Experts of a small language model.
Size: 11 layers, width 320, vocabulary 24165, 38.3M parameters.
Training: a variant of SOAP for the experts, 241M tokens, 7349 steps.
Below are experts of layer 5 (counted from 0) of a mixture-of-experts language model. Rows are named router (the router's row for the expert), gate (a neuron's input weights, with its number), up (a neuron's input weights, with its number) and show model dimensions 256-319. Each number is 500 + 25 x the weight over its row's rms, rounded and kept within 0 to 999. Numbers have three digits each.
After each expert's rows: "mostly gets" lists some tokens that are sent to it at least half of the time. This comes from a sample of Wikipedia text that the model never trained on.

# expert 0
router:492484510519464558522522476542516472481525485489492439523517551511484523509530475528498484487481509490494491504483473468477538565481516461505534502481483545497477478470472478497507462476471487
gate0:445521471464529519553529514493484498515477478482525511505513516492514490494506482492513522461523533495481515472479525507501491508491460524507496510499477499498470506485503471482520509499517452
up0:489489489509493530441476497516510506481515491514460525493439491488507518514516504495500483529479499516528515499536466463493506474549494484515518515486510483479562491546546516520506457490512497
gate1:563512523450529499500494501499479482526507470489509495509514500517497457545490497467514517458528502494493506470497480479499510477484471464526473461471526554489485447455511466506468469459543470
up1:490522499465528490511470516496487506527478503505549515443466493477496511525542508518524470474487508529484491502477528483453506475520462477510547482503503535500481528425497497458449505533523485
gate2:547505516465516495532524470509528489502480481511492493531466534517472551435571522490506519564501486475508513519481529480459469519499501493518498533502496516485489449508523460486485512506487526
up2:535482484490467507525513513509478479542463490469512483475523510480521530541493514494461519508486476495480516529493523510494494520482514519507501531502491498469510527534516494501503463543501506
gate3:499481536508486527523460522482533488488495517549488479450566521501503446501517484507433502483518526478477490542523493517503489524468487458545480515475542496515495453472480486512516457529512495
up3:512495521474505530534510503529483465486473538474524518435463480479504475558457480477522509507504492473478498547515484475518481471502507497508570472503516468482502461525475553490524509495502456
gate4:483520534470516499497472528487516482557459457502502494518550496467508492541558511507529467522478446463471500502480519492478485452483475496508470515501493502500487461485499533532514461471499539
up4:483475558472500486484479507543477481495446476522506461500531506452510546516524526492458471496502461498504500468487528526455489496490528488497447512489492485510491496528488538493463496530499541
gate5:478498437501489497538523479513505486462496455491526530512491463516488500534549542512463486521466492474506515492499487534525523535495484502481493493525476501520452500457477524520538538499511491
up5:484497504524555465517459528506500459474532501491524504486519533503537521492468507513470495504518491553488481522484483496517499506530545506502479500517489532456473518503478447504522492498448504
gate6:495467505435517524509517450465521491500489535531495463475488494494529516502523523501527478482496515461478509480503504545518521489457480542526481472519541507517480524485487519497472470502499513
up6:486514467466496557472488479475505496462474491515474492470480526524509479480494497489563473494462520470523498462499492506517547516466515528506534490532478490539509487511462463541526487521514497
gate7:500466440483477553499531541524525502513480502527477487473501503508489476455508497523477526486489492504444474495455542490487501522492526490496509486549506495476534487504483508524490479499452514
up7:480507522432548505501511533503525482550486519483531494517494477511488498518529487513530516490536471549529468514569484502507489517487491510502491505485512524475552460452464489490495488514541507
gate8:482524492522471533557457509488490534520497506503469518501478461521490488498472477513495535523530495492472513494464479490529512529494499486547467511519449509533495511517534510510525553502447546
up8:551549465489515528511490510484553521525519512501506504461499470530504510507488456477513507521515514500530516506514486495481504520497510515517515489490457468516445566594564527505500564506454549
gate9:486483489543490535499466457505488529494518494505555507481540572505500468519542500527460488459467549521490500516516502518505513512510495484484494521470541518532484511518484519495497498503523510
up9:482540478503475504515489524484510458516454521472570495497481472430490456506463525485509503477524485544506467483517500438471537431513544478488523522485497498495524514485500464464482508457506496
gate10:468459501486471483521468460512522462507469536533533488555503533485471506487527516492501510494510533519511508485446454491464473412509485468499492480500522490503525464479502488516486495501507546
up10:527505487501537509497513462533509524509482531542478536490498537486505504539509488508531510458540491509513504492511495433507530495535524505484520538518553473462452542517522557502508485500472504
gate11:543504498515500521459472513466509574496521518475459453552536503500486497482530494521546480502467496491491538497471475460535530486468489503523481458522472502497477527477445512543494511537494509
up11:496492490469506480480474519469494483500517525477498483515445524515552460445518501551511481485491484539522533488503488480550501452511505499482500544488495483482456504432550478460501565526518522
gate12:519489478472502522476462514481536531502487482511479453508483491490486487502518510517468557534486535503521474494501456543519536561469492506516472517507535490506532525498481508503507459492517527
up12:534529504519518499498508440507505478485536489523458504465495501488463505514516505538499507519470500431519482525477500521492503505490480518512530497487502498476518552486478527485523516536539535
gate13:508487515515497522500523505521487513480524521506432466489522469522494529502537491444535512547518487525473513474477482468540467498519530465502493485499463498492510541532527496544489439506498518
up13:550487531532506515448550523521532494521509499500475516476534496526474498493490535525465475449499463486527512510504512514498503519442437480509479485467494497498502517513504505488508528520497528
gate14:498503502525501472559448516532508522467492460480513471459498488480538507484544483485495481520508476494464526457512474502499533501458522487509535511480493530482486456484434504492481491527518557
up14:504535509485513522506500417488515515517477504507522507541509445523448523514484495526508513490491513524499483535511512489520504489545499499517512485517469490481526503472493511468521529497498508
gate15:511491539493463483490540535479508487466544473481525478522532532475482533508535488489532492520474479508507492475489486491500499512542517457472481484457458494510513470490491493496505488485495495
up15:519496505488503473512546477508503463514478511490489495462524493529479517528522483509521496470498491481514497543489529484482475487496528511509488510495485528473511506473468532507516486452484484
mostly gets: "′", "″", "°", " −", "|---|---|---|---|", " —;"

# expert 5
router:494500475479481520490489496490503504503483529482479527512510482522442477488459486516538520509526493474464499489490506474527485483512519477510458490485510538503461465486457509504490469510438518
gate0:500535527527510497516489471511472544449493496535516466519494472505480485473514541453449492536483529516523485528477470491534486523486508485499484486505506491514488517532496450530512484501511557
up0:482499506548541513528458501492491533497475495509504502538487478491477534482498530462445540531476508534501516488461499518498471514511473503537503485500502529488546471498496492531490509491492505
gate1:505491486541535485509531474504533509459515472509447482559537497523498505516517507460479468510531515499509519542500480475501561519492504498468495451529530509451481536515483493537485503529485499
up1:460526516458467481474483520511501489520495538487548508464490535513520489471511493500475515494528489489494491504488505486450461482492504469479482523470487504488514468491516491487508488490462503
gate2:491494484497450510533514471496552531518504520455532550460492447499515509466519509475490452448445514515541522502479466526483509539489472469489474511522491474489485495501492498516480467491510492
up2:524478502524511470513472482503520488484466487478525492504504483511520453532491516506462504470494534475501525514543448513455526523488476484524466500498485499457555497493486483485483512464497511
gate3:485500493488506519502541499470507469509478496520511506513509521506482441501513504508514518480467466488496535491471512494499505509489458473527529530525550516510479477493540474510510464479483556
up3:512479509474536478489465506483484534484492525514462484491503490483500544532504518521511468493471527545502488513527503426503509526488517511466462517481453509503492521448467487491473558524511485
gate4:515537541455541513524499445539506498495518462478506471498504496438473501507513523489503501563491470493532481527466470519523489529529515463505435507459507484522493539454517516523482473496474520
up4:507456470495511469507527487547515472482518460517519519494484516546559520477527496483516525521491500543454534496545488516507511533516437551504490514555477494469535479549450512505467440505477513
gate5:454508482488514499512445509506519462524516510464469479495528440521495452494487456473487600509489506491516477465560480492504539519516499521471507507515519501518514521494494507511476546499477504
up5:554463525518475508505491495502505473502532509515510495454503532497469514455486551520531478516541519487561515568516506493509487473495538527491472516470542511487462513449509458527509493515521458
gate6:486499466490507492497455514510521473509523533513506484545498459459473509491479495499523466517475502557519553494497478489482493495519531494522477551528499483440542567518513488512523502477506505
up6:486490491539474492505523484520458481498517441474534557496507487511480543495464541552469477547470497467461474485477488497493520523519457501468476505493485486510519466483488466502489490507491495
gate7:464464522558429496543509503506506496517507494491512499503523484499455485497476539459528520512541486500505509501490477519492540440464497511468526480470532485548494476561484454565517427473501513
up7:526523497510505517477515508459498473460543456502483471478509478495535502455538472484508505505494526514505489515518490475536465500559499492498481510527479504529531529484470525476474523559522543
gate8:451543493500458514506489507497478503494501487453501511487513530470484503483525499543473471477540493500495466488495501543523449518499514458551476492515431483508455538499499492501477509463522489
up8:527515468499446497509498522499446502508518471472485498501495535463491508543510505544505492466521430508469530474502491539478470498492507528495501478510509514499482503521542509493490491486527514
gate9:464531478527521535509501517545473474506512479470438473493483436491476472495458458499496510505486502493457529501490522510533542479502510472483516528530484490487494453512494533532497466444465515
up9:500493518495513493463498443522521471437508527541484526499451465515490513535466546519524498518491468495513521518501505469497508545526517494470481500476518523526553512514476501524510495453512503
gate10:501503549499490494506524530496505467477518502486495466482480515499459518490458504476478530496536503516525504483495496446507510503465484498485482521478490492482477524511515480544488493506499503
up10:503499495482554525527499529523449489517482514492496472511494492496463497469461496432480498542467507491511508513513514478507526530513469500471469498511479473531540512525530480481524516552547480
gate11:505548531501425528527502504532495494474561516492479483541496491531472496490489482452506513498500523482474485545510488519491503515469508501533450505514498506463503488500517460485469467505487534
up11:479495530481475433495511483539510486526527496501504523524527510533464504475493515444463502472447501493538509474469500515488486466488487485506503499488495513472519477517555497514507491484531502
gate12:503521507505490477523496553549505515504485515508473538498512488497493453533499502492515482507480461507497468471468494501523538500494494530479472446534566517475487532510482500518512466484508503
up12:482511478495528475501502505521478532470502513511565486534506509528530505458504482509489504441500491495520556536502484497468476487519510478488533517490529485509491544523511509499478485527503486
gate13:457508445494493492470513496505502499524487508522496486507501495519522451530477515464508511510516459505508492536532487497493495454448535475526513488511487504523486453532464544544504476533521528
up13:536492530484522537531512498509479511498493452487524495514490500449520516520495479523471490517521502525525547486505516447530473509495497502510531510505458503476469549533522469497452474468522485
gate14:504509506473525510510533521485487507502520477501499513515523472498474482533523511487543517492497490459530503545516474481483530516473507487528496500474510477526502500524526504499507519494473498
up14:514505509484484515493466482476485455504465494472488490487478497535517489475490518536465494479439513498485560496503512510502506447537505487464497467499466473485466529504501447507477462508463495
gate15:498502492496484432515457529520502507518481459484498550469494513487532472525445537482488520461506507484491489528495504480506524493489536466522486504518540464510498545516475503500495516481544529
up15:496474500503496528482539464482494471472542529516467431498479508483486531473542442513532492495521492505541507462508521514488481485490477526502502526488460536479508494480528491493530478520493474
mostly gets: "In", " October", " In", " June", " July", " November"

# expert 2
router:490449485486501514461501458509497511487483497485472537479528517509465461507457511557488544459518511492555490462489526487492496474543479524499535464475514461466482547439517527505504476496498477
gate0:500401505510509502533467535501501495519510498531528514499525519513503464471504489493498573536530493541543517491545466505528487525517478469511473499479518465525495507500478552511482494482500522
up0:495467526514492495478536481474487477548498475511504469510480524482521500468494496474476548522538489498512476537512492524518499520491498498494519481530536467471500510533527522453499487477495477
gate1:517519469479475518527495505544481490505491531471513508521576515499501474517517476467544508475517505487495468505508543507478497492506477398493528490475551487500509468523463527502547522528480479
up1:556512493450520492497505497485485457505492549548507526530495516504535508510468509487515507505479518505492492544528503484458466478488499467480535511468527494486508514505510472526516516487509515
gate2:511528497521520500504514515476468513496531479490502511452513499536501510451507480492510441492529498525525495470472496512474485510474494478489527506499544519518532512481497535523493479508536506
up2:467485516474502565474503544472494498517512475500483528494494514467489519538521484487524471507484499542507493541497458508502495543543485508478464484514496518471507498522513516479496472505483524
gate3:470473500511475495449545482456509501502496517503486526517511487526516506511498530518537503511441467499525465494478503478538513486492523500499490516486507480508532506522530429487480481505525503
up3:483451517480500503453490526458495489513516502524514495506518485528508524500511526482524484491474457554507518490500524494498517506477528495508445491470508487508529456492488485535510510471513531
gate4:481511499538488516546487491506472505523477545499515500557490483488535472480500514512494469516510556486534536443489501488460522483501559494482480500494491471489525466542475498516463486441492497
up4:499458522486520480479484534456487524475517510544465470463457512507478485523492512488474525520511502518447475519495507489538446510505475489550493514490492520475436520423496528525495535553482501
gate5:504495467542485545442521472536465476525493500546433483495506523502511476505482492507485508483464503482493495478502485493511485519524536552514469487489498550490498515497481545537495491491513435
up5:464494515466509506510519484511491539530491483457467500516507479539514462480488505511519476489521512507498522506486518550485458461461445507495552488489508501506562492502549477505481479498521488
gate6:488496545499505476524482536471477521457537531456515479513526499476508470442513532513496513502473500509519479497531513496505494508486502482531508508491507495492513496490514504510515466486486502
up6:526478494487492559520484495508504502545499458496517531491485460502465515516445504478473442502483503489502528540502471497506485526552443508533474523492518481489489487503472550499506500511505507
gate7:485489468495501489501553501486490527512439502542481469475512527532509465492511451497542486550492475492516484484477497462508534503485492524481464437476509483537485513539530507481497542494502543
up7:489480495521475489474526486545494496483462478509505469536484533519550486497518461499484463485499480537521527547467563540496485505493494494517480521475534497495493521518559490520517520529477488
gate8:525516529456502506444507470511498537519439509495461519498445519494516487471494529507471556488510492448488513480513529502526483496488510516523459512510492472476487501499479526555486444512502491
up8:480513513494503468541501490508488501561480490490489537506465535496519501478496498511510472486453520512507562529489480448509471496535504481547494489471458504527476505553503472518540525546534508
gate9:505480537459481524508481438508534507484484489501523562505518486515475481534492515519492480501478503462516516517507516468499480508486540518499491472494494496517477567547540498491489516481541506
up9:525507504497507463491507516534488457558505507504522515525507472508485504470528529465439490514471469506548492495462530480511522537512498539515524537490482454502509464492471466467474506508484541
gate10:507561480483453500455476492502506543524476506551478535532512467488541525454491470474516551453558503505504466486514516504531529493513530532523524517490499545492489542489471514509508463556470460
up10:489501497557544523499497512533485472450468530453488506529485530513479514533490447527451472476503503435540505532477534496484486495523438502494459494492549475508517508476459472480507488477501544
gate11:543497540473488517505470487483481500538475533493518526433511490464484467496482525463505494517540513456486435452490518515513502504513495545477509481515509475498484521474492525534524467512503530
up11:483521515499509512462507499465483529499526555482502549468474454473471515459484536484472526496517489507509482473495520537504468496538488503495513494511519548498505530519500497523518499498545496
gate12:453520492481544541469499484452490498514490494551449551481493484516498467559515517470498479570516505465506489493511486467488498469532499475541477458519518522524542493486484481529463488457491476
up12:538466537478431420515486560528501497454482478491520449481505511499508501428493453520518509438490506529484510514516475507458497505418496507450474525491488478453452498559509515522539487517511482
gate13:526480470488524508482510494518514492514474492458509471492502473478529495515535534507484519520492497519479469505479533471535531443456500506507482525465522514493514498469460525447535523466498497
up13:544523496465533499528525523510524471462525494536469507495508521510515496516491496477520504551520522478486483478460528493531486483515494532452502529526500520496485476472546540510498477568499492
gate14:518506447466490517541496518545494506488483512420517480521504479480511479488469506483538500513483521440468501512516542472511529463509513501506483519480506487533506503500518528578489503478503557
up14:486500508472518556471460521522466523517558500570494539465496519530483495463500488532511488490462517531574534485509429486460528454481436513508489514492499524516501494497515436471513468468488493
gate15:503518493500488516460542463555473487551487514503487488519492510502493473525488477495527530481486512477504493450529462522521570524516458514504491507505522486489530561480519539482530487499503521
up15:505490487465468537480543475533522503541468512493494527500530530499529485495481479509534520491455537474483492457530480513536539495467475502473451505495527539510529551457507508464536516501477533
mostly gets: " each", " all", " many", " some", " All", " number"

# expert 3
router:479461503490500504473482492494497439507435516490529505504469525539526474509512458549484490500489500505523508460550479499496512529477513497552496482489509480505521507516537527525473504496552508
gate0:520526485517487495520513456492490477500471506532510501503536500490518512518528494545501498513535439485452486455511503506482467513519482487520550481495523497487506522509518495566474572537530497
up0:516512532554467486508483437505490515501515461495499466470498479502506485514483520529472525507520467479477491483479465505502485474495460476505549541496524475511508552505531506501487539523503503
gate1:497491498500477483529506498513494504492504513552490470519479517489518551515443464454485507474488475495446478504496516500488439509468484568505526490510501511529477456522479515505508531515518483
up1:512450501513489512537479505509485555507503449529524545499578526484496478496516523524535509480509523495505493457564482458549452514505500452520504456489507512495492536452525506512530504516497503
gate2:514524478509488470525486457490502499539489519492514497509480483544504473473543518539524462494485491540491516457528525503495563477521522525527534505492505538506506460512465498498488442482496500
up2:536516517488483467506478451446478460540489550494504502544461479500475445463511501542499472470481502492496505495533475506476521509515504499569472495510468516483522485511457526481474503503521498
gate3:454536521506498477470501493485481463494472475521506515457531500531508489502502517478462507481460535476520486463550518464467511506469468478516473456516486445487457479519474536492487562458475525
up3:545552556521478515521522468504527464546478486510487485485491480494491508515482507498477508491545472495481521458479480516472517493519490463537522518519470520493558511513540464499543498539502486
gate4:503488508456551515464518467481479495515481517466522493514519439508504507503505477517488516511501487468493524486523466456443502479517528510504511475505528509526483534502504520500512559480491519
up4:499505486514471520509494497494499521439449492542492521547454509501415474475472534510521492474519508484517482524497542485506498496536479519510509556511523524485527494535563518528497494527510434
gate5:468477479502503503501489483480467492502483478480470485520531496521494486452492516525504499506513465507466510534471501467489508473519545517474556477529545508509509475478470519511487489528504498
up5:528486528485537466463519544516494476505474511500510534468523539492525542523484521483465517468499460554502485484499489524521483518536491476481496478453531541513423510491530490507499493488476480
gate6:526527472523467523508476514522555500496449522535544563483501523521511508481461500514510500469503537489505539472478522470478478476497529468512461521494514450513492468504460475453529556501465514
up6:522462485475465549469516474490511489483475521476499517524485530481525468477505522500479470425526573491485511494469532470473497518558496515535515502486467463514534499510492507456447517532541507
gate7:498512517482451489518466507491485515507491489461564538502506459499516508496462517505499491503500488469514527511532508523476501533499501514516572525468571528502476517462497507497474543502502549
up7:513482549501442527544489493500488544493470516491487525502456517525472516525510457518495471506525500505502535538474436527511493507488486487513498456490509496521476514510557484489517537473513498
gate8:526500482521487483486505470465462529554494482474536496523488487540485577554540530490501477524504448499496514497494512515499520491534472535482458520492498490497530489494446490512515515479527567
up8:476489509508526556530528551530497502468536482525433536454497541455520441481486488499524505493501550510508453499501481474495454509493521481494496470490512509505482485481545504495484476504487458
gate9:493488495484494506484498463490491491489488481519462526488471536487496491509491531546498529500470502524510519497488495512475490526508524437511502548517519501487505460527517478460452509486482517
up9:511479503487517508507498507509528452502549523515551481525495464507503498489482509468473457491529500513486524508507509487488492477483471535474478489460467480554511505462495522507510491445496483
gate10:525500488514506504496524551487509506511487532524517479558494502503482490524537500579529479496514491470537515543527495462484483483491477523499502487500513530470481510471496504490514518505527485
up10:531513514495514497509516505518510475472495538505502507486476547519452479508494498536552464459513511475527454507497486501559531505506493470500518519537493499444445495479528530547499479540505521
gate11:470497486507454461498510481495528507497506459431485501474554584505476484536490540432454512490485523496499517525533517508522528460477522511518486479520469454515500515503508495530478563485522501
up11:495495462505530521518442494493463509512491549557526496521498426487523474464510522547564469496499485513502461484524498509516511526492488480493524530496502517491506458513497501460522469520509497
gate12:505542511496513527516483497494472489470489490496513549499520486460498530445499486536456505548498502465516514471507496526467528516470476516497471507519445510511494491575498509506509495561520524
up12:502516492491455487542473494489461518497481472505554491507481463490529514464515496491433497490502475498497500473493446529501479496518484508528529517525471530522520513528531490510474491564540519
gate13:478486480501531519478472518551490494541487496535511519529541518504514492509488482524494528520492461478494455530493465478472540537482474448570511516529517469507498515508513501508508480487485519
up13:506498520507545507510510525471503494515566483487509497467469495517494511470501494498509508509501454482461491499483492504509482491483527459505476457476425503549445473512500483451488509502522524
gate14:474501538521523517503482552475503485522432542508503526497519493507520547504478511502496506499514479488534513476484485495458581463523501510485451523504549528466480468528494486530515527498499497
up14:494461479475491519498522461527522569517577459479483469494493495486460489504549491499515483523487535475457487527508497505499447507493522514483540512512458482502495519457492503472492493493503514
gate15:513508537513511485456474468526499509508457501481512487511502492446487499458539474527524505547492488501477535464501492500505534534527464526513446515499489488526511477475465517489471473526502503
up15:538482494491496488498446496521491528513496503442539517518509490494478536471474511511562515537560490514510522539487468467473530507525531518502483508479527512494510525486478483480485460517499546
mostly gets: " and", "),", "\",", " with", " against", " &"

# expert 1
router:490509525503506510478547528537483510495520488513562510469484478493472486477497509487473500472527507519529495573511454502551500549515461528516479461496560472509478480528500497495531477507498537
gate0:490501502532495532541505547502530519507474485463494510506554482548513463505515513501490576489494505485488549497511534499466516527533492514513510475504484497513518510487517453472482504464517552
up0:508525512514488507505481495511468506515521508519493500509532517520507511524501468461464472509501485542464471518459492514498483490491501435455471479517507495500479489507510492525510482515484476
gate1:497533526525532498514470520499494480449489488535471506516502483487510484470527493436501497511474508494473519496499462477485528511523513500527487455491530529464473450510510498529503479497421478
up1:543545510553481501516432502499481461449513465507468514522549487468532514463522482459486530503491487536525489509468463454488528496500549451494503482490541540543492467468508502498504486513445518
gate2:460520525462492522492520494527470483517500481470484517532477527508532504492474535492477512525547479469514478493557479470493522542476489491488505496520452507527456498487514497512557517515463501
up2:534523480520535466495550493498533459494513466478467475479479495547546470489507519531511494505481527537464518493477550524478472535488502508486505477504492520492519505491496526494457520501515506
gate3:438479505518494499490522541523511500538526516470474487521477479465482493504508504476529541510527468523510458527470512507513490526518485483539552497470475464522474508502484454502453505495491476
up3:503514552491518496472488500506509503527524458544526509493539497533489522456490497491504470533498509486516512484513502521509537491476510501501484477480492486518552496552490511453532514533515472
gate4:530502485487512489462486484489455473516491510507501528497487504452485530505522477491504486488481518518510492480465443504479504489460490476541504510492521502529499532496511515503507548482491507
up4:499473491473515523530464507489484477531470514533501536481566453526495512536516488482522512487464539478487509532489505500488512492491457497468510512534501466461510538468524518538512493551543493
gate5:544498514476505515479526516480519535472501490493489500471535508501507518539489473523485516450547525496501537543470455535525524513511494530550493474455547546492501501466464548570506504462496505
up5:530515497511457494440515516504502505504466489532521503450512501486494504483492493483513497492541529482499530524462485535546501508515494524520514486466525506493496539534523508541530472498491511
gate6:525507477470495495482507531508449531524499499541456506479557507472493485492464518463492516478473520476487548496520521504494513510504489487467532532500488522523543458464487510536496438524513495
up6:528515460463479495480469491485495508478467442551490515514506474450410516497509505499503535485471534492481449485496487452475533501484481530471501504491455502504526482469503493484517524522459473
gate7:497480520491471494518489470464496492477472493474488441499450499466485515506504472511478535435513497543510484451492481527536535502511463483515534503500486489486478462499463555526460507508507486
up7:523456479484504509459479507486510504492508528483541478521523516475484543457553460532500494492532507496517466466541479519492565510487541508499527483496506486472474510481514568509524466515502498
gate8:493537490478511487533510508538474527523494510494491513497486498505524482487558480468503491505541500487473523525471478511529492479528499499493478530500497468453518527469480479503479515466501541
up8:485531463526481486510459505512463507458502520520513535468492509541536475489507481514524476528514501475460518557504515489539516480495502480514485493511506499449477568504493500497466529518476509
gate9:493525547508481513493474479463532480496452517493508454499539498488502458452518502528433477471531508531497512518444475447500512505549493499531470475526472522445499516473490453531532510496479466
up9:502486497479517509513508511526494517473527506482472519499455499558476531503513526530546526420540547489462453474510550551522443508465541525476526503480497517530541488537519530498549509489519526
gate10:495491495549484472527503542543528480546522505505523513506511482502508506488475489483437507520510491481475496528549487520540534510513475517521519462499481488501460505501468497477500518497486515
up10:493494486515513500547506481532492519492519536545498489522485520521506491534471498447505531501517508517486517524502490501449512490450511466478471508535498475487513510475519536532511494514484522
gate11:554535498468489548513516534481513534502519520507505531470467517476481470441497454498441512511478504498471548515519476471533514487490472484514438469491469469480515506529505470517483505513473565
up11:509513511504501509560466525501502550494498542508498452476521511552528529473504475498489467534481481483449534531500504462486554475505556539492501484549461535496514449496518480487524489506501528
gate12:516506553499464494488490474511470475489479526529530461442488444452487515482518464447525520497502531524503499477507470480540471477454515522525487483476506496494465465468543515503501474500440476
up12:507493458509500510536525504520511517498503469479488551535521547528508471499450509484481498523487465497478474454465513519540523501508520521512508490455505496485504474498484480492479513470542481
gate13:471518525516514543502557494443529487519527489471578509483470505484489517471465486461479479517480503501463477505484499501509501486509506487512491466460501491512506500491507574496485486511493503
up13:564547516516522495485510534491494514509506532542472493517516514488482522531484506507488512481537481468507523515531522481465483501480516515536536468560526472521540497472507524541489484532512489
gate14:492448490463484490510488519546489493507487504544504481505449490508539502509500499468501542491522515464499506544518485532547459511526524518539502498520540505493478513554519507471481466525470506
up14:555502536456499472514518494543519519490471511467520538468509536490460492480463512536490501506471500502526488494488470479494506506533533487477509512524481498475537496494489499524522507474512547
gate15:485508547488480504485522474500493448530498486475516477490489536475529459527462498459527479489486442513530484544537502504495494498562478563478519512527526503528489502465539480542532494488492513
up15:496477500483516484539450480560496499493503492457469484501487547525510505465504521473495513486481506527516483518478483473448503510548522506525517500489566491518478508479508529467505515504513491
mostly gets: "The", " The", " the", "=", "the", "History"

# expert 4
router:490538546554487538478499473467453506496492512524470521496507472491491506503528478488474524500536521472520529504490464502509447480519514485488539511484468581470537506570477502476439470484512503
gate0:473526514533477489530445488484449479549488518497553497510490474463491476473498539450487495461526498519518516479465479476494458510506501513497537468559457542479509465542493530499451524483492531
up0:480490497540489517464498475501470488565536491501512505472464481472508489470446520488516490446465507536448513488486483482499456519508484467529523505510462564478554497487499529548471516510473535
gate1:509498499477514459481524493552511516538495476451479474504492524507460461513525446452475519499516509500491526530477567528490506444474545486509510489474543470526500492538474539482478474492492505
up1:500476528503518488520493493512484484540482469520481476480491494502537505479504530498529482516471495508525484470494480520536481558500447495504453514496477536517514493440493531537505517469459485
gate2:553508537480497487495496561511485549476511490528467483485549491538528500481525465504499494479494527481480506533504512525537455528508506504539526525491514500490516467531471533522464461529462542
up2:455512524479482491533495516470508518459514488489507522498502512467460530519491517473491560486519479500468523515464529515495514491484447478494494520465510485461489495537476462486538527444484517
gate3:496468523500483527498480523507483486570465554476474505509498501494521482526477487548484506485528465514463529501484479534470472492514525483479464466477503487519504522487524478488502441466491497
up3:486486483470503465521524478470508532477503444494493542495462489487483497471509468465496512531471527482526491467523530479458497511560450486487490547503533479496527512537477537519527570522471509
gate4:517524509495498473479467550484504492500474506509493551492491496535495527483523521504516529475539472526525482474516481507511482491486492501524522546533507529474528478504533543484457511505442518
up4:487517530523490488480455500502513512523481513462515513457511450508509535462480504481529442489525529496526533474539511489489473523491529454503472489517538547544498453570495516523505533533464534
gate5:457508493511512527538484513508491471505510472507518541493501520460508491522494454451517494529495490496441496495475480493482429515495487504508458521515472503515502538480542514483484469491489512
up5:516498470458484467492486485524511503484518543491471500505513522514500516509518533511485455519513479533553510472503527507485533469475502483493484479490530451523491465487489542480475501508509510
gate6:486484511476509545450491479526513512438503525552514485491505481513519492526486472504525556472491556536490524495481454475488476491475475523519491502536551509547519529499473494504487519517536490
up6:440506501515490518489458522468525491471491538549504490468497492506477541462494499477480524495496539524482518491499519498540510516473487508483555516523549492524504500506483478480483530482507513
gate7:524489542507492515528482512470505501537470515518513480499476515461557487503509516531493541463516518499538490530516511540509499503489550473496569467463487488480530484530479491530502503475503479
up7:460485480496509524474475488510493487476499452478483502503491494510462522470482552529465456518476474520495515481514484492484522510520485523529502532504507519492485458489492504478536546534540504
gate8:478482520539555504516450496478491502456478483488480515467492478491521471533524492479495516491475483466467501527499515553502466490509529485504455500482487527474504483518510492444489467499532483
up8:514489498455457465473515511482520460535493538500517471547496487497486509516485512518521492512503522528500518527487480456515552546466487483469531506545521469455486498485494485525526535499507514
gate9:469505539491490465525541492503499515480524510483520474471537494450491518450507502469544485518506495493487510503494479511469494526547524481480546501533514523485528493521452490512501511478500539
up9:494546455482496508462468477517487529521509556491489530492465507480488509528549516518489479495469532498483475481492479537511472535474547511526452518464524483486490457472538545505515509492499490
gate10:499480504496522506469463518519540497502521459448547473495535485521480508493481494510480506522505509531501507465506539528517488523522489491483515513512485537492499521532485477498487474476514496
up10:499501509488468502462493498438461489537514506537538508509501492500525507510508519483504474506555450453502554521483515519504496528463466501483497503490484501517516504488482491529515494467480505
gate11:477535534522536481476514525514517482487470516507492471483539497470501487468497469495481489521501460487494480503495513507492487541475496496487518495509519508493467458526474480481485469502488501
up11:518500498517480514482501458522447510478525537507493482522491504480487486493489531464467469502485536484529536523489504489493513482536495502450498543461436510511529484516481533490434574503468498
gate12:487520464466485521482480525492482505526519496511527504534525490495483484535487516475517510513497499531534527500489438498483511490511510496495485511500537484548525466491487534467536554478514524
up12:484471475515471449507508509483484523501502491512491479477506529507511535449487443498525512494494513466481468527504541478490507484450449508488506498512473535498484530512523452519481474562498504
gate13:515504494478504527496501481505500454441468490501503506529491490551503474545505446502498476508549484530535508524478482467506464520471482454508523542503527513527524501495463519500500525478506540
up13:483468472496566528465505463518526523505517511507496493480470507519520485516490507507506512519556508506512507530527516533512509511484541501520536471485500532439533509508511510469527482471513474
gate14:522495529514498511524521476471503493452527490466537498533475465525495478513532471490494462497499509539519512493510526468494479486522519471508487513490499510471455480510457484512465479525500560
up14:487507462510510507518465503598486531504519481472511495501507495478478531494478488502500492497484507539477473523523511530471466524487505484456504507500510493493522537493519506492524490529509476
gate15:543493527504512504475540509496487492539499520514499491517523509507500455530506518468464501468487546494489494482501501524500493477559564483534489557496495530535511507544478490505509503473468544
up15:507533491501510481498428506473477500508461481514505518485500499513484494459505485542513514540544507491511476538518502516468482528508527508519482513477497490476490418545495497493529510525544482
mostly gets: " he", " his", " it", " have", " her", " He"